Weights of a small mixture-of-experts language model, trained from scratch on English Wikipedia.
Experts: 464 quick GELU neurons an expert, a sigmoid router.
Below are experts of layer 6 (counted from 0) of a mixture-of-experts language model. Rows are named up (a neuron's input weights, with its number), down (a neuron's output weights, with its number) and show model dimensions 0-31. Each number is 128 + 32 x the weight over its row's rms, rounded and kept within 0 to 255.
Before each expert's rows: "gets" lists some tokens that make up at least twice as much of what it gets as of all text; "comes after" lists some tokens at least twice as common just before its tokens as in all text. This comes from a sample of Wikipedia text that the model never trained on. Tokens count by the router's weight.

# expert 4
gets: "\n\n", "\n", "==", " =", "=", "==="
comes after: "\n\n", "\n", ".", " =", "==", "==="
up0 [122 100 141 148 168  60  38 102  56 111 167 178 157 107  66 129 116  92 125 145 139 115  94 112 151 106  54  59 107 177 118 121]
down0 [126 138 139 197 158 140 155 149 227 140 108 160  87 132 159 137 131 129 189 139 136 197 156 211  79 180 114 101 148  96 106 159]
up1 [151 162 144 139 124 160  96 119 162 143 179 163 154  90 121 122 106 102 126 137  94 142 172 104 151 132 144 110 124  41  97 116]
down1 [ 86  91 117 156 136 115 131 140 123  98 118 122 109 183 135 137 126 183  71 128 161 114 159 145 200 182 137 111 150 223  91 102]
up2 [ 52 138 122  62 142 177 134 172 124 115 195  66 150  96 119 158 113 138 124 169 106 144 139  76 169 120  71 190 132  87 123 121]
down2 [202 133 185 117 125 106 149 100 144  64 113 155 104 153 107 140 150 158 211 112 128 112 125 124  94 113 124 160 152 148 116 147]
up3 [ 91 155 140 108 162  76 150 155 106 160 158  86  88 109 166 146 147 181 133  76  85 173 147  72 170  81 136 125 117 164 103 124]
down3 [145 132 133  64  85 137 106 214 149  99  98 155  90 150 115 113 126  82 148 140 150 108 130 119 122 177 112 115 131 112 150 137]
up4 [194 137 164 147 114  93  89  99 136 157 134 160 137 164 123 110 135 159 136 118 132 130 161  86 118 118 118 154 110 125  78 109]
down4 [142 140 178 155 143 125 142 121 140 159  77 164 140 114 112 114  90 121 206 191 132 167  84 167 131 132 133 127 160  90 115 149]
up5 [151 145 142 170 129  68 136 135 167  90 164  94 150 129 185  52 157 139 144 169 104  46 137 134 151 147 115  83 155 141 132 178]
down5 [208 105 153 116  82  64 105 132 186 138 109 122 130 159 153  98 134 159 142 138 159  98  73 130 113 121 142 107 158 121 152 215]
up6 [ 63 134 136 134 167 146  69  86 106 112 109 124 111 212 149 159 163 154 167 115 131 141 129 143  92 132 120 150 122 144 162 127]
down6 [113 120  99 162  90 142 159 139 121 151  46 123 123 133 114 134  93  89 168 163 127 145 159 104 155 140  78 159 172  97 127 101]
up7 [101 133 191 155 109 101 118 121 130 157 150 100 129  99 155 155 105 102  75 128  71  63 163  85 158 175 116  74 117 181 151 213]
down7 [142  71 105 181  95 166 143 164 137 113 108 134 135  74  71 126 127 140  96 141 105 104  93 160 143 133 154 151  71 139 125 119]
up8 [148 131  95 164  97 127 133 101 100 106 150  97 122  80 121 154 115 118 111 162  87 120 179 120 133 111  83  66 130 171  62  56]
down8 [ 79 155 158 161 115 129 110 122 127 144 125 178 174  67 128  51  65 191 205 156 127 160 151 143 134  78  86 117 130 138  99 186]
up9 [ 97 158  96 102 163 131 133 149 109 125 151  87  98 127 196 146 152 133 141 125 114 150 158  86 163 112 112 152 144 145 138 136]
down9 [148 133 165 164 141 130 160 156 151 171 117 167 121 124  73 151 173 124 178 120 116 132 172 125 148 224 110 151 120  73 109 150]
up10 [158 124 151 128 194 121 104 136 102 129 200 107 159 118 131 177 129 149 173 116 110 207 146 126 100 137 142 121 122 171 153 106]
down10 [ 55 132 177 158 170 159  91 137  88 131 106  94 117 116 136  82 135 145 138 114 116  84 119 117  96 108 125  83 137  94 152 146]
up11 [137 125 137  44 133  75 132 162 145 173 136  55 118 139 148 157 148 144 145 150 121 188 150 118 157 137  59  95 120 138 127 115]
down11 [101 161  91 188 124  85 101 159 103 174  95 139 190 100 133  72  68 113 103 184 104 109 126 111 132 121  62 103 146 190  64 146]
up12 [104  89 130 114  96  67 164 140  91  92 167  75 134 174 148 164 149 177 124  70 123 139 132 151 112 144 170  93  99 150 103 134]
down12 [107 128 114 164 152 137 124 147 150  84 107 127 120 120  85 128 110 148  64 119 156 156 145  60 161 148  83 156 142 168 150 168]
up13 [104 180 139 159 149 108 123 134 133 114 140 117 196  89 118 168 124 181 150 119 168 197 169 107 121 161 130 136 141 123 134 162]
down13 [ 95  62 102 133 177 159  86 113 153  96 109 125 105 168 114 182  82  80 125 121 202 102  59 139  69  88  81 115 116 146 101  74]
up14 [156 138 105 124 107 110 171 103 141 176 134  80 149 143 233 143 177 153 140 151  95 135 136 131 148 115 113 123 100 101 173 108]
down14 [175 160  85  85 183 150 176 133 129 129  76 187 157 116 147 162  86 125 155 137 105 139  39 119 126  91  99 121 156 136 120 141]
up15 [125  93 141 150 121 146 115 127 119  72  89 106  72  94 102 116 140 166 141 124 148 143 145  96 169 161 119 118 112 124 125 136]
down15 [136 168 121  83 163 142 123 139 159 196 125 160 188 142 169 171 148  49 139 128 130 140 106 120 130 113 129 130 150 180  64  64]
up16 [164 124 117 130 141 129 157 145 159 159 111 140  66 100 174 142 157 130 124 114 105  17 114 114 103 141 143 176 120 171 120 106]
down16 [171 157 163  99 144 162 184 122  99 126  75 152 170 170 161 130 106  47 163 154 184 160  91 164 101 140 136 141 117  76 168 138]
up17 [152 155 154 125 152 108  65  80 115  95  53  84 138 134 175 131 124 162 171  86 110 125 109 119 117 155  79 105 128 112 112 213]
down17 [ 65 149 120 141 172 118 177  94  32 111  95 154 108 156 136 132  74 138 111 161 133 137 149  89 205  38 119 158 139 117 155 137]
up18 [135 135 168  76  84 190 102 154 126 119 173 124 121 104  95 186 116  95 143 164 119 137 125 157 188 146 124 106 139 163 133 157]
down18 [168 176 177 136 167 116 139 138 144 151 141 174 101 170  82 178 148 113  86 126 118  84  94 135 138 102 168  79  79 175 151 110]
up19 [132  56 120 105  97  82 150  70 124  95 141 164 116 123 149  51 118 125 158 156  96 177 134 100 156 154 189 143  80 100  97 130]
down19 [150 137 114 196 124  91 127 141  87 115 171 101 109 157 168 133  89 104 141  70 140 124 124 134 177  90 118 200 134 117 138  89]
up20 [ 55  66  94 125 159 155 147  79 128 103 146 141  98 138 119  84 136 145 146 118 136 150 111 114  75  92 146 139 136 132 112 113]
down20 [124 119 131 111 158 185  90  98  98 102 136 157 106  84 157 146 116 100  68 183 139 113 143 187 144 143 137 114 151 145 173 159]
up21 [118 131 135 129 108 108  93 155 155 111 157 149  79 179 150 149  74  99 134 119  95  70 126 123 126 151 167  81  84 142  88 102]
down21 [128 156 199 140 111  79 140  78 130 171 188 142 165 163 137 155 104  62 119 163 163 176  94 126 152 178 158  83  96  85  69 137]
up22 [136 164 195 160 125 141  77  87 146  83 144 136 137 110 178 136 105 136 160 129 122 172 144 120  93 151 105 195 127 118  86 139]
down22 [102 122 164 186  69 183 175 172 165 135 133 140 109  98 113  71 134 101 131  50 136 144 107 147 147 110 170 167 115 129 143 132]
up23 [ 69 112 105 183 133 133  66 100 128  95 110 159  97 139  74 146 153 123 174 129 153 131 158 100 170 116 131 190 122 109 136 140]
down23 [108 135 118 115 111 138 113  76 109 127 123  93  61 158 121 167 143 131 119  88 131 106 118 142 137 105 109 154 139 138 147  59]

# expert 2
gets: "1", "2", " (born ", "3", "5", " (aged "
comes after: ", ", " (", "–", " in ", "| ", "- "
up4 [149 129 167  64 138 115  79 130 107 122 120  75 101 106 118 137  98 161 128 128 103 183 169 155 114 171 153 132 139 161  72 117]
down4 [123 100 167 147 108 106  97  51  84 107 134  85 168 124 113 168 110  95 110 170 122 153  90 113 157 126 139 135 139 126 109 166]
up5 [156 201 160 157 133 151 138 120 114 155  91 178 132 216 132 135 158  52 100  72 156 116 145 149 168 100 155  99 135  85 193 137]
down5 [143 132 128 142 125 149 139 138 153 157  96  62 136 155 184 158 156 131  74 182 145 192 116 158  80  49 115  79 110 103 165 122]
up6 [105 173 101 118 153 119 171  93 133  80 131 134 176  53 142 167  80 100 182  38 134 113 137  79 174 110  81 138 111 146 152  88]
down6 [114  81 121  99 113 178 133 109 158 137 128 197 135 109 139 130  90 119 162 113 120 150  54 154  69 132 126 163 111 147  90  86]
up7 [157 110 156  94 110 127 163  76 207  57 134 130 116 122  94 124 148  83 144 201  99 170 127 108 173 102 148 162 137 164 189 115]
down7 [163 172 122 156 144 103 166 162  95 172 102   0 191 133 116  98 165 127 166 128 100  52  89 126 233 136 108 140 149 153 124  52]
up8 [177 121 126 118 145 126 148 139 131 147 156 174  77 128  93 132 130 117 160 108 120 137 172  68 100 138  46 119  94 178 110 120]
down8 [103 111 127 162 121 122 139 189  94  66 112  99 158 132 120 130 120 107  86  81 154 149 168 140 159 137 147 167  82 122 146  52]
up9 [119 161 108 113  71  92 134  88  95 131 156 109 153 113 116 168 126 120  98 116 130 132 198  69 163 127 137 156 120 152  60 171]
down9 [149 144 140 113 126 112 117 133 136  96 122 143 174  93 169 121 124 126 168 162 134 115 153 171 130 139 108  98 165 119 103 102]
up10 [135 147 159  81 121 123  94  95 150 124 114 138  91 115 165 136 102 138 171 192 137 164 147 121  93 106 162 200  46  77  76 167]
down10 [ 96 121 112 139 183 117 132 116 124 119 114 115 121  77  98 160 106 186 117 119 128 152 119 143 127 108 113 105 101 179 117 105]
up11 [104 168 182 144 125 104 126  97 158 117  97 185 134 105 177 128 116 140 128 106  96 161 169 160 110 115 115 152 105  90 143 147]
down11 [106  93 170 113 164 193  95 144 181  85 147 184 131 121 126  89 129 104 116 184 168 158 101  66 128 103 139 126 119 204 148 102]
up12 [138  76  90 142 118  82 201  82 182 116 101 160  43 168 175 157  76  97 144 126 114 109 100 121 135 186 123 104 135 102 117  83]
down12 [ 92 145 104 185  84 167 137 169 131 147 120  51 141 133 109 149 139 145 118 122 168  78 126  86  86 154 147 139 100 143 148 123]
up13 [100 107 136 146 125 173 144 145  59 186  72 113 114 117 134 126 152 161 158 115 139  96 149  71 129 130 124 139 114 116 153 158]
down13 [ 96 119 123 145 121 119 136 107 121 136 170 159 131 131  88  93 103 131 110 105  71  96 149  94 166 152 143 131  89 167  99 114]
up14 [101  92 123 123  84  73 109 128 148 124 109 167 106 143 131 163 179 110 106  87 103 139 148 153 177  84 157  77  87 118 109 126]
down14 [152 118 157 112 141 113 115 135 114 111 135 114 112 133  98 135 110 162  93 160 150 103 144 142 168 114  98 122 129 170 180 123]
up15 [145 166 169  92  92 133  79  98 158 124 129 109  75 165 101 124 181 184 103 125 142 131 107 145  72 185 120  69 139 161 135 142]
down15 [125 103 132 167 152 197  83 133 122 128 172 157 150 123 135 110 143 102  77 112 131 125 165 115 129 127 123 131 131 122 103  88]
up16 [111  98 149 116 128 163 113 171 177 135 138  66 117 157 124 194 124 145 138 115  96 131 202 145 131 169  68 137 120 201  41 125]
down16 [ 96 106  84 172 162  97 114 136 108 161 124 131 130 146 118 116  84 145  77 118 102 191 155 135  97 130 114 120 148  97 106  85]
up17 [152 164 115 169 184  99 109 146 167 165 121  83 124  66 110 137 130 109 143 103  70 112 100 133 186 164 213 121 125  85  93 112]
down17 [169 146 162  70 127 122 157  85  94 152 109 199 165 183  67 120 129 142 118 154  99 114 149 114 143  93 131 150 150 151 153 143]
up18 [ 64 170  70 130 146  91 105  90 172 172 172 128 127  96 119 190  56 107 116  67 134  46  54  75  71 116 192  87 155 141 124 136]
down18 [116 124 157 131  99 110  87 186 124 114 121 166  97 122 162 111 115 119 124 179  97 174 116 172 132  98  84 114 140  88 107 136]
up19 [146 132 139  78  85 117 156 146 139 159 134 146 116  93 173 138  80 139 151 156  30 102 131 101  98 142 185  64 161 157 105 144]
down19 [146 120 197 133 158 139 157 163 108  99 126  92 159 100 206 167 135 110 107  77  98 184 112 133 165 110 180 124 148  92 212 158]
up20 [213 115 180 133 122  60  96 125 119 151 124 166 104 108  92 125  90  60 104 200 139  77 188  98 130 124 205 138 136  66 204 152]
down20 [117 174 146  85 111 148 165 121 148 112  97 121 169 162 108  86 161 108 194 132 106 126 134 167  87 117 114 177 130 126  90 172]
up21 [ 96 120 151 177 154 117  62 123 130 162 178 112  76 127 125 110 142  43 111 144 132  82 138 125 100 108 103 122  99  70  97 143]
down21 [116 129 134 128  64 142 157 116 115 117 126 173 130 143 112 187 166 111 169 102 168 150  92 100 101 139 113  83 118 137 133  85]
up22 [129 137 167 134 186 102 106 151  55 131 152 105 167  83 140 105 158 115 142 162 133 138 129 103 116 146 116 161 145 112  80  93]
down22 [141 155 153 141 139 152 140 148 113 212 154 151 143 128 117 129 112 126  85  51 119 106 103 104  78  73 159 122  91 169 179 140]
up23 [179  68 158 100 140  84 118  60 142 180  95 140  99 184 161 189 129 114 115  97  87 140  83 167  72 160  98  58 155 116 143 195]
down23 [130 134 114  84 116 191 131 158 178 108 113 166 129  62 117 147  54 135 185 129 140 137 135  58 110 108 111 161 141 148  95 131]
up24 [164 164  95 129 162  99 149  64 162 203  86 124 107 124 164 150 138 127 162 148 125  84 129 111  93 190 157 158  75  61 138 115]
down24 [124 148 141 147  61 115 135 140  89  96 135 203  82 201 145  86 181  90 124 123  99 130 103  88 130 162 109 120 145 156 158  83]
up25 [129 152 136 124 107 158 132 115  60 139  93 105 158  99 151 156 112 110 114  77 157 107 131 130 124 110 186 126 204 198  89 143]
down25 [163 143 110 166 130 135 114 148 159 146 138  66  80 163 139  95 167 131 201 163  72 167 126 101  76 165 103 127 133 131 145  75]
up26 [106 177 154 176 137 107 152  80 156 179 148 135 165 140  93 143  82 111 141 112  96 119 156 105 156 149 111 150 150 128 109 115]
down26 [ 99 116 100 127 114 191 133 105  66 106 138 111 141 112 185 172  73 150  84  97 178 217 163 125 139 126 185 117 129 191  73 125]
up27 [121 127 171 115  84 129 181 135 110 114 108  69 128 178 111 122 100 127 156 175 116  98 114 105 124 126 150 132  91 104 143 135]
down27 [113 105 104 149 129  58  83 162 152 124 143 116 145 110  68 126 129 140 103 166  90 146 124 151 164 150 112 106  81 100 115 174]

# expert 13
gets: "\n", ".", " |", " |  |", ").", ") |"
comes after: " |", ")", " |  |", ") |", " |  |  |", "L |"
up0 [114 142 130 103 179  99 157  60 165 123  94 128 142 179 157 107 131 108 103 165 113 113 136 118 137 133 155  65  96 102 121 149]
down0 [148 160 152  94 152 195 182 105 140  81 108 146 136 117 145  72 115  83 105 132 141 172 150 169 100 111 135 194  98 113 159 126]
up1 [ 80 144 157 161 195 136  78  46 138 134 133  84 122 105 131 182 140 149 157 128  97 155 189 147 159 156  86 164  95  74 132 135]
down1 [128 136 138 145 144 119  85 114 127  25 128 151 106 155  87 130  97 111 179 187 146 115 116 120 116 158 147 169 163 115 123 130]
up2 [178 138 120 144 138 126 131 108 150 117 112 108  91 164 153 100 150 169 128 142 127 122 140 115 161 140 131 169  62 140  78 106]
down2 [124 114 141 143 175 122  83 140 139 146  85 124 170 146  89  93 107 108 117 131 166 165 129  51 159 180 140  60 108 113  50 125]
up3 [150 146 152 151  86  93 133  60 130 141 170 120 133  95 142 152 187 176 117 220 131 104 187 134 111 169 167 101 113 122 116 112]
down3 [115  78  99 170 175 117 127 135 146 138 146 116  70 130 166 153  79 135 122  70 165 165  78 115 168 172  87 104 126 102 187 110]
up4 [150 146 204 149 138  73 159 161 119 119  99 115 184 134 111  79 111 138  80 115  32 123  95 128 105 112 152 105 173  61 110  96]
down4 [114 120 135 128  67 119 153 104 119 125  90 117  96 124 161 145 146 118 143 167 101 118 156 123 113 144 153 120 109 178 160 132]
up5 [127 152 126 125 168  92 184 134 184 120 107 146 156  84 127 157 106 171 131 188 112 162 195 109 135 155  57 157 115  98 118 151]
down5 [133  73 131 157  65  98 100 117 105  88 161  88  60 154 150 207 146 124 117 143 118 150 153 142 132 178 120 166 138  58 172 106]
up6 [189 150 144 149 145  98 140 128 117  70 127 152 116 124 181  92 128 145 170 130 148 109 100 116 126 184 143 115 122 154 177 123]
down6 [172  98 137 178  81 170  87 138 134 138 113 100 141 170 116 163 188 128  73  73 147 138 108 154 151 133 180 119 186 153 106 114]
up7 [113 117 141  97 141 141 171 139 139 146 171 150 102 141 166 160 100 123 153 135 143 132 140 104 125 120 113 175 131 100 148 109]
down7 [ 63 212 159 103  98  86 161  88 113 110 117 109 143 112 163 151 122 141 120 106 129 118 104  99 152  36  96 128 174 180 143  68]
up8 [ 85 119 146 164 174 111  47 123 115 142 105 181  69 186  88 134 145 140 134  68  74 149 152 115 188 169 111 101  40 171 123 134]
down8 [ 97 141 161 156 126 139 106 132 148 108 114 135 182 132  75 151 117  86  51 126 216 137 167 103  89  97 138  47 117 124 164 127]
up9 [170 149 122 169 157 110 130 103 142 161 109 136 122 112 152 117 181 134 173 161 172 119 151  99 147 109 129 144 127 135 144 160]
down9 [142  57 126 143 133 131 171 196 135 125 113 161 139 110 147  87  24  83 162 100 108  74 126  95 122  88 109 158  87  46  77 144]
up10 [116 101  74 102 135  93  89 143 124 121 134  32 138 101 145 123 150 115 142 153 177 132 132 109 181  92 117 125  93 156 113 100]
down10 [156 213 122 164 139 105 155 104 143 164 173 128 129  48 142  95 135 123 154 119 124  61  84 184 104 200 179 165  64 118 141 112]
up11 [136 128  87  98  92 104 167 150 146 152 120 153 165 159 100 226 133 145 142  78 105  85  91 121 111  97 124  87 165 138 143 149]
down11 [140 160 109 158 186 211 152 148 127  94 180 138 122  97 129 155 124 125 105 115 121 148 151 145 107  96  89  27  86 127 120  60]
up12 [175 134 128 170 104 106 146 155  69 126 140 188 151 141 134  79 140 144 138 103 110 147 111 137 146 119 172 140  81 115 156 107]
down12 [ 81 123 126  97 145  97 119  95 140  94 119 101 149 117 159 220 131  77 105 137  89  56 151 100 166 130 178  86 144 169  82 137]
up13 [155 130  92 113 127  97 113 184 120 185 134  82 148 110 147 145 188 132 115  75 156 135 110  93 130 142 122 107 122 137 132  88]
down13 [138 124  91  93  90 141 150 127  98 132  96 172 156 164 176 138 116 111 105 156 114 120 140 141 150  96 155 118  99 173  69 109]
up14 [ 90 133 130 150  78 186 146 169 103 150 138 127  80 155 104 198 239 118 109 141 129 108 150 125 128 124 118 209 105 107 112  84]
down14 [136 147 126 162 140 120 123  85 116 187 150 127 148  67  85 156  38 109 148 116 167 163 135 125 132 188 150  83 179 102 157  87]
up15 [112 129 144  77 134  53 121  79 158  86 153 139 139 131  78 140  93  56 119 132  84  74 154 141 130  97 112 131 177  80 111 116]
down15 [ 87 111 155 134  95  86 156 142 117 153  96  58 142 168 175 118 128  63  40 101 162  91  94 128 152 102 135 129 186 158 143 103]
up16 [158 142 132 189 115 121  86  78  70 128  96  90 107 169 107 140 150 155 122  70  67 152 152 120 139 124  77 110  78 121 170 109]
down16 [152  93 135 149 161 127 125  83 178 138 101 170 124 157 122 151 159 128 118  94 100 127 131 114 126 165 146 125  41 190 157 127]
up17 [184 109 130  98 164 129 143 186 162 137 121 128  84 114 136 122 136 101 178 154 112 117 120 137 124 104 136 175 116 154 129 156]
down17 [116 169  51 137  80 154 104 124 131 121 148 154  85 142 124 101  70  87 107 127 154 136 151  73 149 142  89 145 106 171 127 171]
up18 [110 128 118 194  86  99 165 113  99 111  91  91 142 129 138 138 128 175 144 100 114 183 172 109 186 134 143 144  99 168 105 148]
down18 [ 93 151 180  88 103 125 166 131 161 101 184 102 149 134 118  76 107  68 131 174 135 125 103  66  99 124 140 125 108 108 144 111]
up19 [137 159 140 143 156 145  54  74 115 162 107 161  75 114 103 208 131  75 167  79  99 100 200 114 139 124  81 219  73 161 156 114]
down19 [ 96 142  90 107  84 167 154 118 105 157  91 140  65 129  92 151 145  96 111 101 158 105 140 122 161 100  85 106 183 131 120  78]
up20 [136 178 182  97  78  97 135  83 109  96 142 158 101 145 126 153 151 169 150 128  98 100 189 132 148 151 164  98 112 192 113 172]
down20 [136 114 138  89  94 157 116 108 195 141 121 134 131  81 208 120 125 153 148 130  45 109 132 128 148 155 151 121 191 116  88  92]
up21 [201 148 129  69 182 143 133 104 185 122  80 137  89 144 192 142 157  97 168 146 162 100 130 119 165 157 147 156 132 114 121 140]
down21 [151 110 135  89  77 116 128  90 172 158 105 122  68 177 182 166 143 136 144  65 120 156  86 123  89 123 196 125 161 121 155 172]
up22 [120 144 101 126 124 137 172 147  63 190  70 119  96  83 122 169 136 155 140 124 105 139 116 113 113 151  95 114  83 126 146 116]
down22 [128 132 147 150 103 129  58 197 114 180 111 149  69 171 114 129 147 112 109  95 192 137 131 117  34 168 106 150 163 147 100 152]
up23 [122 123 144 193 145  64  49 126 120 145 136  98  86  47 139 155 111 164 117 109 134 142 178 126 170 158  95 131 107 161 121  99]
down23 [100 171 133 134 157 158 108 174 182 138 140 174  94 118 139 125 125  71  80 146 148 161 117 147 128  95 160 113 177  82 177 163]

# expert 1
gets: " | ", ", ", "–", " in ", "; ", ","
comes after: "0", "3", "1", "4", "6", "5"
up4 [134 156 117  96 134 113 114 133 113 132 185 185 139  85  82 166 159  79 129 144 145 154 171 130  93 127  60 134 148 161 162 157]
down4 [122 144  67 101 143 172 169 142  83  73  79 152 120 128 123 125 116 148 118  98 102 163 119 131  90  65 145 117 124 123 123 123]
up5 [ 83 130 148 108 162 112 171 104 110 151 137 149 120  83 127 111 123 102 105 162 137 165 152 103 175 149 100  79 106 180 146  86]
down5 [150 148  64 159  97 118  86 124  68  40 149 193 103 114 133  94 108 102 122 187 138 142 127 124 121 118 151 134 112 183 173 123]
up6 [ 78  83 134 117 181 143 129 119 145 110 188 121 136 131 164  75 123 159 112 150  99 193 117 123 103 147 177 139 139 146 133 121]
down6 [128 137 157 150  75 167  83 117 132 129 140 170 106 209 123 160 114  78 132 106 134 115 154 131  78 169 142 145 155 176 111 138]
up7 [133 122 100 143 133 125 136  98 213 167 137 120 158 150 190 139 133 139  92 104 101 105 193 120  94 152 159 124 105 116 175 178]
down7 [ 90 127 136 136 156  95 161 112 126  80  83 190 157 164 123 155 149 142 141  82 141 149 146  97 102 158 156 127  91  96 148 111]
up8 [129 127  40 178 179 106  64 149  73 129 166 150 111  79 123 161 151 146 108 112 110 137 167 112 104 166 160 102  55 169 104 138]
down8 [186 161 135  93 185 110 108 113 100 162 140 126 112 143  86  69 124 107 112 174  87 137 120 157 166 146 132 105 157  87 147 109]
up9 [169  78  72  86 139 142 117  85 169 112  81  98 153 120 109 161 116 103 168 134 143 125 136 112 149 136 166 156  58 148 139 128]
down9 [189 108 106 100 134  92 143 102  94 168 100 116 154 140 145 119 127 161 123 106 173 166 119 113 173 125 159  64 157 149 132 151]
up10 [112 158 146 111  71 102 150  82 152  96 138 129 101 142 132 113 162  99 108 188 120 142 122 116 130 114 138  87  58 136 129 138]
down10 [122 157 137  84 134 119  87 120 139 143 126 107 115 148 114 153 172 189 141 106 103  94 141 110 137 117  89 105 117 126 107 112]
up11 [105 211 136 129 124 164 131 128 138 142 149 125 138 155 176 145 137 125 199 137 108 104 162 131 154 113  48 145 127 133 165 207]
down11 [184 191 112 169 139  99 103 138 118 232  73 160 107 109 106 150 157  65 113 108 146 112  89 107 139 195 145  83 121 102 111  57]
up12 [ 90 120 120 144 108 114 145  90 140 142 154 204 120 145 124 150 140  69  35 153 148 124 164  95 166 133 167  77  78 139 144 145]
down12 [ 63 150 119  97 106 208  97 115  88 133 103 119 159  87 137  89 116 125 198 126 127 110  94  66  99 150 138 106 141 156 130  21]
up13 [119 176  97  68 125 171 137 161 124  75 174 121 144 106 129 121 122 125 118 100 128 147 151 110 164  86 114 119 132 106  79 138]
down13 [ 92 137 186 158 119 154 105 135 156  88 135 181 160 108  80 101 128  96 120 136 117  93  84 119 158  68 136 105 138 128 145 123]
up14 [171 120  97 128 125 170  83  97 149 161 167 148  95 116 121 135 142  45 170  92 112  33 133 158 141 103 106 104 105  86 124 158]
down14 [ 72 104 154 121 174 160 128 132 118  90 109 124  80 124 183 116 104 127  96 104 145 111 145  88 112 182 186 115  92 144  86 102]
up15 [ 77 119 187 122 125 189 120 102 163 153 142 118 113 131  84 127 154  80 126 159  79  60 118  84 123 165 130 128 142  73 159 160]
down15 [148 196 136 167 165 210 178 111 159 102 142 117 124 103 166 125 136 191 160 136 148 124 171 138 134 108 126 151 173 141 157 126]
up16 [164 112  87 109 141  55  47 150 164 127 114 190  87 117  71 174  78 142 120 132 109 163 178 119 113 173 169 126  63  94  77 181]
down16 [ 74 106 129 120 139 139 112 117 133 102 104 177 159 147 137 130 100 100 155  96 170  84 119 163 117  99 159 103 123 119 107  93]
up17 [144 151 160 133 142 141 188 101 135 136 110 106 150  92 198 176 144 107 139 138 133 157 145 122 124 188 143 142 137  97  91  76]
down17 [185  27 104 134 132 149  86  97 129 135 123  91 100 137  66 163 140 145  71  52 142 121  68 180 149 151 114  83 128 148  98 125]
up18 [ 88  72 123 148  93 136 136 104 135  76 145  95 104 123 119 107 129 142  72 174 101 154 103  92 121 176 134 153 154  97 144 127]
down18 [ 97 160 168  90 145 183  71 157  60 154 123  86 101 116 131 188 115 158 136 193  86  64 119 150  78 142 107 136 142 175 141 121]
up19 [152 131 100 126 118 139 117 106  69 153 185 137  46  95 100 152 133 105 116  75 111 125  99 129 109 137 116 118  96 100 114 153]
down19 [167 163  96 148 136 128 118  94 116 125 104 145 177 115 106 122  96  97 115 148  93 117 159 108 109 138 173  93  92 151 108 111]
up20 [112 127 135 106  95 136 165 159 149 151 104 112  64 166 113 134 100 153 160  91 137 131 124 111 126 108 114 211 158 113 147 123]
down20 [164 121 169 157 127 124 132  97  96 136 144  76  61 121 141 144 108 105  90 177  90 114 113 127 113 134 139 155 157 179 132 128]
up21 [158 196 129  58 118  92 167 145 157 118 121 153  64 128  71 111 100 141  97 178 102 100 163 137 131 121 100 101  87  75 124 164]
down21 [ 72 111 145 138 104 161 147  63  86 168 121 139 152 197 115 185 191 110 106  98 140 160  86 114  86 178 131 151 125 166 138 108]
up22 [154 114  81 148 119 168  99 116 125  80 179  58 113 149  94 146 115 160  94 134  97 111 107  67 158 102 130  81 113 152 179 140]
down22 [102  80 154 165 106  98 174  98 127 108 103  94 101  99 137 125 158 199 181  71 146 119 104 201 123 106 114 120 138 137 111 111]
up23 [120 195 164  88  87 129 152 121 158  95 147  96 123 155 102 190 136 116 154 165 123 162 155  64 108  88 151 109 103 142  59 157]
down23 [144 114 189 171  84 125  91 157 118 138 129 181 106 176  98  67 134 124 143 134  96 155 186 117  90 170  93 144 104 131 111 119]
up24 [106 127  96  71 105 139 109 128 176 146 102 153  84  41 122 171 167 138 166 110 148  80 134 103 162 127 100  78 190 119 122  78]
down24 [138 110 151 131  97 126 177 141 164 117 108  71 203 127  95 156 101 164 112  95 122 121 135 123 118 107 108 151  95 126 136 151]
up25 [133 100  94 123 103  90 107  88 115 140 124 123 130 129  71 165 153 163  58 165  92 102 105 109 118 180 145  48 126  49 134 147]
down25 [112 159 164 100 155  85 164 148 172 109 151 114 153 135 149 118 118 101 134 129 122 132 144  95 199 131  22 130  91 100  81 181]
up26 [123  67  97 135 120 121  81  74 142  92 152 184 122 130  66 123 133 105 122  74 127 111  97 131 118 122 150  98  61 143  81  67]
down26 [182 133 190  92 139 117 127 164 123 151 136 155 145 107 119 152  97  91 147 135 124 161 195 133 202 117 147 145  95 142 159 169]
up27 [137 152 115 134 164 119 109 130 148 115  88 140 153 147  93 113 142 106 158 156 101 100 120 104 127 155 154  76  90 117 171 174]
down27 [103  64 164 166  71 118 132 197 161 182 157 127 166 151 102 124 170 157 170 110 107 168 150 143 106 152 141 196 161 116 192 128]